config.toml
n_layer = 8
d_model = 224
n_experts = 64
experts_per_token = 2
d_expert = 224
d_shared_expert = 256
activation = "gelu"
moe_layers = [2, 3, 4, 5, 6, 7]
router_score = "softmax"
normalize_top_k = true
routed_scale = 1.0
balance_loss = 0.013
balance_bias = false
router_z_loss = 0.001
n_groups = 8
groups_per_token = 4
shared_expert_gate = true
init_std_router = 0.00831
lr_router = 0.000543
vocab_size = 32000
norm = "layernorm"
norm_eps = 1e-06
tie_embeddings = false
optimizer = "muon_variant"
lr = 0.00154
grad_clip = 0.5
batch_tokens = 65536
seq_len = 256
train_tokens = 436700000
steps = 6664
dataset = "wikipedia_en"
Below are experts of layer 5 (counted from 0) of a mixture-of-experts language model. Rows are named router (the router's row for the expert) and show model dimensions 0-223. Each number is 500 + 50 x the weight over its row's rms, rounded and kept within 0 to 999. Numbers have three digits each.
After each expert's rows: a language model's description of what the expert responds to; "gets" lists some tokens that make up at least twice as much of what it gets as of all text. This comes from a sample of Wikipedia text that the model never trained on. Tokens count by the router's weight.

# expert 23
router:474564558487500447512508525509471529478529458527441502582479548544483452535418476439518520437493581535488544582607458451508481495539533522381587509520607553413390527508449398546483559426550481530427539466529509600555397490464454457431490484557481423498530604545419508520540434465507552526545517433596527456532507468463506445487496416616405490423498540516552453578529528473488437513524407469468492519514449485508547571382550565629610555497490487450558563526500354435567494527503484537465493527542489415556483507538472451451549482516463497487478523420494576493544440527493500457513501536472509425532476560476534521504544532534545487566503513465506583379469523483426465494478
Mid-word fragments, table breaks. Single letters and short pieces inside rare words or foreign names, like s-l-uggish or At-lı, plus line breaks and separators in tables.
gets: "i", "e", "o", "u", "l", "z"

# expert 31
router:523455536466517534501472528492448609517475418532488465555613549490525446476409474516495558497507535508491431477485478510530510471389500503489515466534492495458488412520467516515470533468623496555528456472462498516440476478456617492484435478550554511569534550406433472378480428486479502426484452532596395435569528536472427526431530428483432585519462370465551542529515507446567486583506609496496543587528492477485510494394554494493543464489526388517478509496483457596539484576471544472514614371456522463505474526504473482476587555515506562531472604551438575545521415572414427514527468498453462495441482498522404441564500530445526600547555541544485464515464572487512552489443
Hyphens and opening quotes. Hyphens joining compound words and names (San Juan-based, Yau Kong-ngo), opening quotation marks, colons, and en dashes in ranges and times.
gets: "-", " \"", ":", " '", "–", "—"

# expert 15
router:491579477466466506532588418458370535515483507496367459514496472464532528534458542498520546502447486430502498495523481440446548435502465532456564500534577500444413475530489521506561524549516459563427529560415509561470526476462567437453506425488478484461488569489418427384520410486477511494547472567522483507560458494431433492523534563538458502590497506435549546550469440520550431524529461489448579589477399488511523611523523613513549543425434442532499485522392511483504538541451590481560400494498482454484552521550482450625489530465495584424473481470532523503582437557546469620598560537444491410489527597560522438516527507519575542428474538481525555525457563502515558475419
Non-European name pieces. Word-piece syllables inside or ending African, South Asian, Slavic, Japanese and Indonesian names, such as -ić, -ović, -shi, -ola, -ga.
gets: "a", "o", "i", "e", "ta", "an"

# expert 18
router:406500587492565496525466427493465494520484514523491521517645542486507480566528531483564555472462515389582438569584467396518515487495441495426460509483563579487432454519490459516510532535576450468417481485498487535396481428491568518413550554602405525506598496400479467478500536522544557447522399507527589502512523564415504499385527489555489518530448422483476517542549573506592526589501489437543568581531489454569533529412512549580483461410573538488479509489487426545508469541412587510481459526453539407500568463489499450487598549524409496497460478411498572561541432590461514490489505534469452435504493482503392503550548510483493470510535534567485573462485531408529503496515
Prepositions before quantities. Prepositions and conjunctions linking phrases in descriptive prose, especially before amounts, as in "up to", "around", "in excess of".
gets: " and", " to", " of", ",", " with", " for"

# expert 56
router:386562461498519517515531486543393555542464495483538408593596476537534468562428550421508547491489511483519500504500419391572528498412450547469497477514589594471453388558463495487627530492352500503483478485509527519478462470426409444575453609484486537520589524414447548419434542464465540472503478501467601439598516514495510502416529551487490520483481420517514509520552475391556493483501499455491457476559492443501591520391532479510472532533516499536460456574526459542506447483530520367532478625494509541453494488560467448561544453443550509479426513508553624487547482537466458491609522474494471455415513551570516494562470432528506514491454472449511551553457522485557498513494
Infobox brackets and fields. Opening parentheses and infobox field labels, such as ( before age or sports, Born, Preceded by, Succeeded by, Genus.
gets: " (", "(", "|", " Born", " [", " Country"

# expert 10
router:454542577466522416499541534498548452492479504500480507549530569500529541579449481484483516541419548461603349570595491453456462452491488466447586451516543551407426440486557495461552539451567418508440497448475525531495482456475498457415531570627402514508579606413533495446464493473508541380528401523476610484521529548469467497368520451497548552523483425475482590472530577496550443546502487502514525518527490510571515567354523574496553498409489502440497543508455546574531462487445550490556447529460475455452529483504491487474584459491446563495456456514489567453469513628469478515531512488492405434472523507518439481493537481408486555502533546509495514443531571448523530483382
Prepositions before phrases. Prepositions like of, for, by, after, during heading a noun phrase, as in Hall of Fame, shot by police.
gets: " of", " for", " by", " at", " to", " with"

# expert 55
router:507552623465524485462464358441429544503452437467462506536515493478458454513442459510600538519497543459582520557503469476554577448396409503432564459531594559456436477566454473603531536558552458537430515509501544521420459468498571498406457366496473519514489572538370461490501528481508522467518458532552563456515646612465504534460507500582458567477419491447490553543427583500509510523500438480483542557514394444525458517491529516504501506484560384500492512520440466554545445510361567459475476522465570478417442523514440466538493471485498488459505490392521546595535482532495533468524550521472438442441521551548456438609563506511491528549581512493520544498462534519487511520498
Concrete technical nouns. Head nouns and plural -s for physical or technical things in descriptive prose, e.g. system, cells, walls, engines, shoulder blades, layer.
gets: "s", ",", " system", "\"", " species", "es"

# expert 2
router:447538486421585454509578547491482534529465507492428427487564509551486502534503502364517586432470543477539411568508439412593471504418508560487621428519487524529509548611415490465547522511545503553485539448404579472448524518490530479537513517488490537492599536452493522464449433459562546492575443524532483468487594501444481503514545469563492481487477462404485560558508600430537465598511481515462467560562440393623546518454472513512557473346470541396509542505397448526489451520379516535486438513490581491487557482540426494503523523488403510500441521487483559452483478491451553506525484521442419442591558536486485508544562554436542503577543493534489530502427499515471462409483
List and table separators. Separators in tables, lists and credits, mostly pipe cells, commas, semicolons, colons and dashes, e.g. between award, title and network.
gets: " |", ",", ":", " –", ";", " -"

# expert 27
router:496553565509576513563515327465508539513457304470539541609575504486505459532452438470480546458499512462627540517531516461529514510396482519515565538493534570490489423554458478533604496532507456536471491503462554488512450531473488564398489502528417519483550529497392514522474463467589545464519406498533624507588467545495504512403480521500446519501419452478498491530552520445489516518543347442419609504595484470511482521457475516546484407432480371437502538534526379541570505486493528420466455624487490523428457529569472479533452484469520450519497522518459529529556519531499511485470526459472499436435535560526466475551527481469555516576480554497494516538472482472590485504513
Determiners and headings. Demonstratives and quantifiers such as this, same, each, every, plus section heading words like History and Classification after ==.
gets: " this", " first", " This", " same", " each", " List"

# expert 22
router:482618513474554444515501470505439603492418443427428419537549525472538440460448430469546529449486534423554531514523449541528490403425500534485601396543561526410447436598470415490499566557469473478407567495463494517440456431504542409507544374500451571631459533471448438455450488513534500472554448538546545481477522572481487507450549563557450519446420475487507557568466596496578506620476459482442548527538506442533509575518468595483502443491511505486563541526397474510568478493386506488556482506471553498451522481536528356512477534483455477511515443504484520566538501565476591517491471491456520392492470617519483474508530495522534488548472499601488527540440469518501520443512
Table row starts and units. Leading pipe opening a new numeric table row, plus measurement units after numbers such as km, metres, mph, acres.
gets: " |", "|", ";", ")", " km", " m"

# expert 39
router:446538461480562437543463444475434525541385498490403479602531499455463457520525461438538540468461487465556516448524482498525537431396422496467561406492592523498478501507463502586537510506508449508402552446483445530509457475482560450438484282521465505533538605443422462441450460527522567459549423525569573499514568585449472569421525518516470511510458448507530544520469471479514448582515446497470586525480399438567493618419528541503467507427503503478398568545490446552516495531408504559537479532520525453456530433551491502558505527518465531485454468498534532547518477634499546509519511499465423436497518552544472490552600541459539482535559568579425577571460511553462488458482
Time spans and commas. Time-span nouns such as years, months, decades, century, often after several or over, plus commas and closing parentheses ending phrases.
gets: ",", ")", " years", "s", " year", "\""

# expert 34
router:458503553545518465565593467502441610518389465479455499514540540536545437579571417492472537528444546474598485556488519389488510512425453464435545572543505500488573433576572498505556586489655423487512519533484462561543496457398521469473428460530460547489504547446461475492493451512545519517477478534470524442536534492406465481501540461491453483565468520492543487494486591428562450572504441428453555553485415559550493450459491607502492463404504435499526485501459521550499432476448493499508425547491577428517436496412544539548587433485482548473454448605512486524544474453486459546582519440450587443412494557496481512417484462435538555560568420519555639541446549510485462515522
Mid-word consonant pieces. Word-internal fragments like d, ad, id, b, ed inside rare names and terms, e.g. Ifelodun, Senedd, Withdrew.
gets: "d", "ed", "al", "y", "b", "ar"

# expert 6
router:442562521439514469545573466493445445511456537454451471589516614582564453517469453517586504525508532524593435578517440410537474439406468521483518448560523507485430573596426463567571470566534396497501491467416533472460460447490581529503484489572457596513619501480473485478471403458503470411487462550542446464472494487421502534403578462510494560543542516495495588564534538473513452473580472487482493550558378434608574510425537530512551420436520558455486499493451503494529441572473479479423456546525535476481591478510425530483504483438480617475468398480516553541485479531509445532549607542532499421530550587489521494594548530480487608506559502502554536508471471520499503515468
Appositive commas, copulas. Commas, "and", "was" and "is" after a name or place in biographical openings, for example "Francisco, California" and "He was".
gets: ",", " was", " and", " is", "),", " were"

# expert 48
router:427551500464504417525507514432421553510465458385486384509488525648488408480445524378488493499506488495455408471531461497540551435457536514511537375508503630524485493616404424482558590478534543522462574473540530518443465541475495535495470457551475482546578506430486545538502517478608533405547455504548533517572512515485476501415570504504468583565446450536570551522538460517473416483577504474434528510512464441563472535424597493515525517502530473469467514523508478514485512546345540435519495537530495470496510499512471495544532510436396598495539459453435491521542490492486472566511563498491491507476504496564425469561485574350501487583514457565532550456537497432619481511464
Dates and months. Month names in full dates, plus "in", "on" and "from" before years or dates, as in "on 19 November 1890".
gets: " in", " November", "In", " September", " January", " October"

# expert 17
router:414521540469483416589541429535422561569514472481532498546529496496414531498477547443583544451456548481602504528571541404494509410444478567477483515512496533473436484535393462559594481473625434502447524460499524531489398488525532427425504553579461518522598532437487475498462465476477500454494469525622478461565530470491465536444503503517509511516443391530541599570494554434541495467622397526469544519565376494533581501455492643511482424421507564494529509512436443531554429509543498483518514539478576490460495477488446493569523462525468503469485413506563558553453435540495505572541569460445449477406496537517455462487537470533562536584552493501537517539447527486444573399490
Auxiliaries and adverbs. Auxiliary verbs after a subject, such as was, is, has, had, and adverbs following them, such as already, previously, still.
gets: " was", " is", " had", " has", " were", " are"

# expert 7
router:369476498500506479470497477564526598494465486512448563493607535530589462507394540516517505419439466504567615637501470489567458455473420482476511452519560543532471490564475516457537534481518523510396499446480528545491437509448504462489468530525481571494631503419464550501459467461561512465531466543505586525520451492526523474484527477515452498536384445478555477469526502447525521529495429469462532558570514491540612503482449558564546382420518443408466514530451504524464483485447579418422424588427587476414584480530447499583557474527427467527476447586493478581547517562504519542477536570449410504501488617543476426475447563462525614475449557467541487501477515525484575467515
Indefinite article a. The article a (also an, its, his), mostly after verbs or prepositions like received, signed, with, plus infobox labels such as Genre, Total, ISBN.
gets: " a", " an", " its", " A", " his", " Total"

# expert 5
router:516575490478491464475518436447436586477379491496382504534517535570488488469418466497548555461483525539531499482471517500550564481382516459492514483451530482459441528643468449577479539490553450535425506469480472520459463451487578486496519441569510538505516618510469462393473474522502532468490361538493531488457535543446530416502473496559452532539516476508623591532554480489526453474488480500487498477455432442483548562551510627449517478451480492572544492569449500549552503509447521466564448569532553443437556436559448568599419431510474543517408439501497526491498487554499503663518506581413459463456561616534546416585580497480534533526547503528488545481488533565523491512390
Name endings in lists. Surnames and final name pieces in tables and award or sports lists, plus title words like Racing, Award, Records, Films.
gets: "\"", "s", "er", " Award", "man", " Racing"

# expert 42
router:500445498457548419510559488485469486529413486442576444559496497480434502517411539424580494485524498495556508498549533440535595498496512530517435469561578535459508485476472415624529587427557483562486510446486623491515472524420500480519494602515491531561562558501494536410525462466470566491528442601614530488419505548513464414500551416542435467552489413447562535510560595472544411420506499423402534502459458511497502502446523610514518478554544476505502526543553500488453441583467498436501522467469458527469551503513497574596544551534476477489429456490377466518551491470405406499505437487478454477386527502526429511525597495520519553516501552590483573433447482413528566422475
Prefixes and particles. Word-initial prefix pieces and short adverb particles such as re-, co-, sub-, non-, de-, and "up" or "back".
gets: " re", " co", " out", " Co", " de", " up"

# expert 57
router:479545529439519533652449500502471512481403349538351497616557610484506469491510476423528556521455529473622519470524478493521484403486426569469520449481489565466463490493478451496569555548554509502560525460512487461480439495486534476481512395479502453543417479483455453397437534504532556488531474530544610480500579586461454513426462490531452582548492407510560509522499568408508491507541403509451526538487438497526450452454588529460506523497447478452457451562544487488504469530441551465511443566467591469408547499542476492593431514522499566457540445500463589533549451490390534524555512481536501457430518587558517494524506430548471602576562504530453485539531513583524462461526
Table header cells. Column headers and cells in wiki tables, especially election and sports tables, such as Votes, %, ±%, Pld, and the ) in Ref(s).
gets: ")", " ", " —", " %", " Votes", " Candidate"

# expert 25
router:471572503450530508517561493465501482539470499480451486615530522484500361536510426463534527480482541431516496504587460556578507498337437537504534453503506523468522461546472476509547557549516541475400547488447629552488466469491588463471495366481484545498506505441496509440383431509528473438534443491553579463511469559424524456465553472565460537478473486473499547569526571397564465570509505501442555537558411378509471522495496604532571439437509465457427537531442527574530413506472582534559450498446578459491522446582438447551520531510459541503406403451507506490472436602507511484527530546467487474524503654550479499520548530481569512500560526523472507507468473554433459422448
Table cell separators. Pipe separators, semicolons, closing parentheses, and and dashes that end cells or list items in tables and lists, plus party words like Democratic, Public.
gets: " |", ";", " and", ")", " –", "\""

# expert 9
router:369604565466536466549518506432503552546484503444446465464580591538522480500518469543545580530413492449569543561463559445571495458352498511521558462470529601521545502503519453481508520418585529550492517464429493546509455526468486435435480524547481551538544508466509488500407443467499535468567362473555489542498525491517510445495473471563476506526505452429470507555492555508546433549564385451476587559573442430587586467434490486457490396431419526427493491506423474468485510517487473445529546540467556477537589489464422395471490505422429562481508481581457554552549508550510465435568515533521453500453582527508571488535489547473554572579508552563513570504496503410527551390522
Role-assigning "as". The word as and verbs like became, named, appointed, called that introduce a role or new name, such as "his resignation as", "formed as".
gets: " as", ":", " the", " a", " became", " called"

# expert 33
router:417489578440504439607510500475431541515495452474341488476519549493488499552422465476526545505509529403629412532490429457536512495359469517505563454462475480406486501624438434460546523501573467534466559459477581530529525491424504508442498559503510554502471473484478458534494402417548532472555445542493502466536516508528388484427540483542341549524520392480527543513472549522509511569602460526457497533521444389578482566499492464541525521518419427465443492573448525543552454527436550518520469504437584423411572520482479502572510492478531558461422527481508561504491437536492496469491478531513487442574476508541404459455486475436514492576512524488438615442443538479517516500548
Sentence-ending punctuation. Full stops, closing parentheses or quotes that end sentences or list items, and == heading markers, such as Germany., 1856)., ".
gets: ".", "==", " =", " ==", "===", ")."

# expert 32
router:493497628466470492573565467489493571478351510523466421606543524569538463535476433439545499479458577445535465517469515432596546486521447529455553398504576524519476561524533464432497623514535416529413557440395519488449494514426517529434407559519393525503557513442575530510533544492574510437576477489560570540575545491421549461387496456558412518512482526461573612509539531477542426497555514501524537502525490440512468494477556443492515382501492569507485496478508462548482525546485470440469562564538469474492525485526553454589539480492461531452475480490395469472564448499469403520532500465465473385466514510518421455582480620469476492515496538527518514477500545422514431428502
Locative prepositions. Prepositions in, on, throughout, across, within, often starting a locative or temporal phrase, including sentence-initial In and The.
gets: " in", " on", " The", " In", "The", "In"